From a checkpoint of a small mixture-of-experts model trained on Wikipedia: 13 layers, width 320.
Below are experts of layer 8 (counted from 0) of a mixture-of-experts language model. Rows are named router (the router's row for the expert) and show model dimensions 80-159. Each number is 500 + 40 x the weight over its row's rms, rounded and kept within 0 to 999. Numbers have three digits each.
After each expert's rows: a language model's description of what the expert responds to. This comes from a sample of Wikipedia text that the model never trained on.

# expert 6
router:493461431486517468487474469521529511449503550565510450509502508574534416419501480525466454503505516518468503520481496508468512409513471510579488425463488430512518471545517537495488520446492502513457522533523515524436522514517521423498542459
Word pieces and digits in sports career text and score tables, such as Triple-A, tennis scores 6–4, season spans 1994–95.

# expert 19
router:546492494388539506475496468484545432485540525542552472468523499608508403387520427466472446555508518480453492488493546499448538468526472512530514506437426489527493513600493507508473526417535515508486492498581564455445507457453518431456499471
First names and direction words such as James, Mary, west, north, plus word endings before of, in military and biography text.

# expert 35
router:521478514495503385431490515461533471470491558515501443477503530615510442439527520520452475436536506470507491446462506550478523454533500532501504496483476499553584432558484498504477504389536561524498535527569541514466468463470504447464545490
Bar separators and digits in score and result tables, especially episode and sports tables, plus pieces like ummer, Best, Euro, Austral.

# expert 15
router:539449426435504522476461446489589506463494458540634499470481519557489448452528458514501477511513555504468454468467580545511497396521503440569488517558445462546514515591500523499462518435518476542448511475475534536419518498544564458482536480
Word-final pieces and punctuation closing a phrase before and, commas or the, such as ated, ured, ots, plus decimal points in coordinates.

# expert 5
router:528434547431484483510474505463559477437557505530571451490509518586518463363530516505446470430510565501479528461486508557479421466524465589523474498484411480547482449583472525503514516432522512552474517524515532514428471470451525444514556519
Loosely defined: single letters and word pieces like v, vi, ivision, w, and year digits in tennis navigation lines and biography dates.

# expert 21
router:504464464439575517471478484492523473467498498529558452484449548634438485393482497465483473492501536505496483420473444533414451450511487455526477536451464475539512489501451546505484490479507486511497542561548541446407537515515531541479601526
Pipes and row numbers starting or separating table cells, heading equals signs, and word fragments in taxon names and prose.

# expert 10
router:530481438434532453507472496452493460444468547574509478477534506594459457445512466515503509482507514539493461451478534514453496426572457491516492524499396504517469462620480490524438498447513545498489541516502507485511514460521532438495491418
Word pieces inside personal surnames and ordinary words, plus table digits, such as Robredo, Miller, Commanders, systems.

# expert 33
router:549459507378493439499427513457503469493555566557482431495442496574479409453462535541454457489461535523512487420428515489466486485477428486487462545507422475520461446570444473500441521459553542510495517482535530475449466451425546423513552503
Middle and end pieces of Spanish, Portuguese and other non-English names and accented words, like Integr-ada, Ol-med-o, Aristób-ul-o.

# expert 31
router:495498540399506463490435436470523481438513536541516433553460570609534412408492487482491470549523575501518410406466533533481454442485482511527457544463475524598468457580472510471448484464497512532465541448540582484442512463504535402526543446
First token of table cells and names after a bar or of, such as Canada, Michael, Prod, plus quotes and digits.

# expert 25
router:530484472447515454483472514466548475430498548532546440492500586571517457389598521491444466435516525473512451463464477488451423476552496531479479527518441502574535471571455479509522494442510501521485446487528549541469519478460506468515532494
Pipes, spaces and numbers at the start of a new table row after a line break, such as | 14 | Estonia, plus percentages.

# expert 40
router:546467461481583451532448454439507556434529564532519472526524489606500385391524516519406462478473516477472443425478512534476516420491473451535487435482478536530537494573487429505483484429499480504533510533538521518481466528510528427492551492
Ends of names and brand words (Chevro-let, Tan-ak-a), closing parentheses before line breaks, and pipes or digits in rankings.

# expert 13
router:590496492460582474474478535539484459492481510537564435485516496590472427430493537526473493462519518506547475505473463455469516443555531543549456550474474487545506492547448517514486522511464570528496535493490563506463490519490575410564530488
Slashes in footballer career lines like Palanga / 32 / (0), plus first letters of place, taxon and author names in infoboxes.

# expert 16
router:461468467456508467409465438463563535441527586559539463494544509603561444392568449525445427517483556448482482466443485590456522479484492478519476478505456488525467470599506525488462510406531474526484530435570447399469488443487545431500560482
First fragments of names and words after "of" or "the" (T-ripuri, S-usa, contin-uing, hypod-erm-ic), plus commas and periods.

# expert 41
router:516443464454495457510526509474543488449538543580519468494519533554508451379507500504499423551496555448469438452504512519463485477556445486572476546476454446506473455550459508539433562405483474509539512514576540492459497507572509436443532456
Pipe-newline ending a table row after a record or score like 28–44, in NBA game logs and statistics tables.

# expert 46
router:564445476412509554477442512478479481447524547560522469474521547585481403411453499499410468425535568503542421396468537531428522387517520439501524473469460488534507461517447536471475475437546500477457518501523570424444476508500547460543550510
Dashes and digits in year ranges, paragraph breaks and section-heading words, such as 2019–20, (1996–99), Biography, population, election.

# expert 12
router:501497485465504483457477464483547517447523517538558410478505550599500446380524479526469455485540538484472477422464517542471500427491505554490474491497450456544433444528442508466484515436529531489439549480512512465447496484512536423534496467
Inner pieces of ordinary words (disap-pe-ared, s-amp-ling, Amer-ica) and second halves of year ranges like 1915-19-1-9.

# expert 14
router:507432474466522421435453551483515500420557557487477465537498468567502436445493544496503471491471563475516402453446544583453481441538452527503494504540506451517487471569439512494486546409466534587448519510580494469458519472495538463533510489
First or second pieces of uncommon words and names, plus the second year in season spans, such as monosaccharide, Taxonomy, 2012–13.

# expert 37
router:526451502448495461458525442488485494481487522557524461460453510594491457407566497493443488486495584462484448453432513552431470467509425545550461474466453511548510482534447505477413516430513469540475481530513621536460538442445549460500509453
Conjunctions and discourse words like however, because, but, they, plus section markers and list numbers in sports biographies.

# expert 43
router:547527466458527447460458472472543519468555503527504456532488505629534397421492475544501469431519541505493482419470516587460539489529463505578524499511468470537525466549449562520483528472521457459529527528566564533419491449514498487503549460
Cells and digits in statistics tables and coordinate-heavy geography text, such as zero goals, percentage ranges, plus capitals like C, M, S.

# expert 3
router:550468476459523488505446486486515479431505509560498413491461525597548402417535483519479456507478569508474477492483564565475492449508488529501426511474474479520490464558486526503420557429584518590483539490561518546444505462433487452463487494
Final or inner pieces of split nouns and verbs after a consonant, such as ission, areer, ank, ail, ause, often in military or aviation biographies.

# expert 24
router:469423485402517481532487501487494497466518501461550459468515498598477456439473422474516448490529514454518442465462576505543481444494475538530500474492444456566510423536478522489483492489539476546489496527546504452482495466521503432479503434
Common verbs, auxiliaries and prepositions in running prose, such as was, had, be, to, on, from and would.

# expert 2
router:531457484450519485449474478478505514478526493514530437502529488589473406456507489507457442486511570447546496443512455538479468422512498500553477422426489459552562442530507500567439483455504556470492495485505531518441503470456533485473570478
Inner word pieces of proper names and terms, plus last digits of years, such as Turkey, Venetian, dosing, 1965.

# expert 32
router:465464489454519443479494496522546489437502534608555490540494514629485450380546526515488484536458568455477432427470517477454519447469466541453466459486441471528454455556472499496459518449557516523464524486582536484465489456469545456535507508
"whom" after "with wh-", agent-noun endings like -er and -ist, and "as" and "only" in biographical prose.

# expert 34
router:514474466422552503491429556444518494445522566530506431463521521553511436406534494488458466464505506520465451468471534550457503424555429509531530540516469459549532449611450531520498505475497496505537535467498569502495505518523532487512573473
Spaces and row ends in tables and headings, plus word endings in technical prose, such as precisely, cortical, squad numbers.

# expert 27
router:487487488459497438481486478508568521415504490574488423452452488555478475400518464536445508471526522485475461462418547507474440446473456500515497532471463478549502513524493530460474531465574519583495542493535550458464484523506565470468531478
Leading digits of years and table numbers after a line break or 1, plus inner word pieces like lish, ural, ively, established.

# expert 17
router:470533540576456542522542515522453512560481447445450557512505476395503587601474509504545540522494440525511547564552474460560513570474554487466527501513558537440504548431545488502538472571479478477517487498449441513557506531517449562507436539
Catch-all for ordinary words and word pieces plus digits in table rows, year ranges, ISBNs and minor planet numbers.

# expert 4
router:529485508421521513516464475436527499427505540547576491490521519638497413393536495526423502463588561517498452431480534532441501457485483535534498486494471475544524457514478498493450496469463521465476480517560561475438495483416524465506532465
Country and foreign-name fragments in tables (U-k-raine, Jindř-ich), plus "the" and "his" before nouns in prose.

# expert 36
router:515448500516541521474514510447554482446532467569512476500493512605514412439543543502438494492529545475525401525491510539470540461494408500521479467495510478516475418556449552541523566488532550461520509443479541509413466463476547463486569510
Single letters or first syllables opening a word (ra-p, o-p-inion, re-bel), plus people, women, and digits inside table numbers.

# expert 23
router:521437484447567485487464438483518450446503557512550353472505488602515423419475468555507471455490516508499450451420539546463453489498415446485494481475463427546440483518449541500511524411535488526495554533568529441436465471473531466511531452
Short pieces in proper names after a capital initial, such as k, w, s, land, Town, down, back, as in Township, Virginia.

# expert 11
router:501464484450572495468480489444509462441504562554524413498555522536523378468505481448466434488494550505481443471438510511430471414495497498556530458512466515622519460535509499527476487418455562509470481502491499469443487537511500508500550498
Digits inside years, dates, scores and vote counts in tables, such as 20'1'7, 1'8'–16, plus odd name pieces like uk.

# expert 7
router:557497472472535446489489469541584503455527554540516449531452472578541441445484485472543476494510553539517483471477505563471492459528459502501467538460489505489516434460493485479496561419511542474521512493572462525481499472505520515429525447
Past-tense verbs after a subject or heading, such as found, sold, built, received, plus inner word pieces like arri, te, in.

# expert 29
router:547488463449548479494451517512560498431493542555505481517512487583488465404514434445442440467483561509495456488481512547493476439525503519481449514490472468535496456540475504492484556433468536513509494501554584447470507450488588478472625460
Pipes and colons after dates or scores in tennis and sports result tables, plus capital letter starts like C, B, Ret.

# expert 39
router:454523397447491501500532470470561541475464565447548507487486555602460409447548474460442483513515539500519469458423475514436566442514452494495494546603469503598501448500466524503429501518478519524498468481550570503473483478493503484468565514
The, a, this, first, second after prepositions, especially in sports season narratives, plus third digit of years in lists like 2011.

# expert 1
router:503434473421545472450468503529498496419564562569507430512478475615480427438554507486464493572490588456460456448487551509432489443531465522515485527533476464513500498555426500501483541460511503536495537510512507505470459494484588501468593451
Year and date digits after a dash or colon in ranges like 1990–91 or 2020–21, plus capitalized name starts like Ben, Se, Tur.

# expert 20
router:547475450438519471529445526485557444496503512578539476521490526582505422381489468490470460468489586443447439496501534516475485411553470556532553467468499458518459411551469492513511501450542561558462505458508519565448522506467542440487501449
Closing word pieces like -ology, -berg, -ing, -ics, -op, and "include" or "remain", often in taxonomy or technical text.

# expert 8
router:508518483423576463481460480442578470424523555572548427491500576601482437400591472502456441509471513462487404517475531511450489466495455501512465500517431473560494451535493523512462549449536480524466473469512548506418501458479532472483519525
Periods and line breaks ending sentences or headings, sentence-initial words like The and On, and squad numbers in roster tables.

# expert 18
router:474503489428565504459479524470552539467494551528536508472469529559496463429552489447503450488467520494469458397437574524436504431542454515535474494487446469573474429500442504533491517450468511517466538467519549453462499489475580560495568463
Nouns and word pieces after the, a, in in music, sports and chess text, such as music, track, percussion, career.

# expert 30
router:492481460437574427483508473544525462468505555533521424503453510542510425453483494509454463480486542528468457466497513497482451446566503466555400510523435505531494469540484487479466546429527522413500489516567523498457511472476515440520525463
Inner pieces of Latinate words, plus spaces and commas before years, such as Faces, participate, division, September 23, 1943.

# expert 44
router:479500461441487448505468532478502459427564539544547445487496543524527490470494519530510472451441613496558496378455562490455450470535478524495509476497448447523532440537461492510474546465502511484540476539583554530486496440492523416525537455
Inner pieces of proper names (Profit-l-ich, Calv-ary, Saor-view), plus spaces and digits in sport and score tables.

# expert 9
router:509458468388607394477461474495548489443534584585527478478492515590501393462526507521426433493477538454540469481457493485469511446524496564511465527489481452502493493536496558494430538434484512535503509579571521503488520510497520419532495484
Pipes after shirt numbers in squad tables, the second year in ranges like 1938–39, and of, from, time in sports text.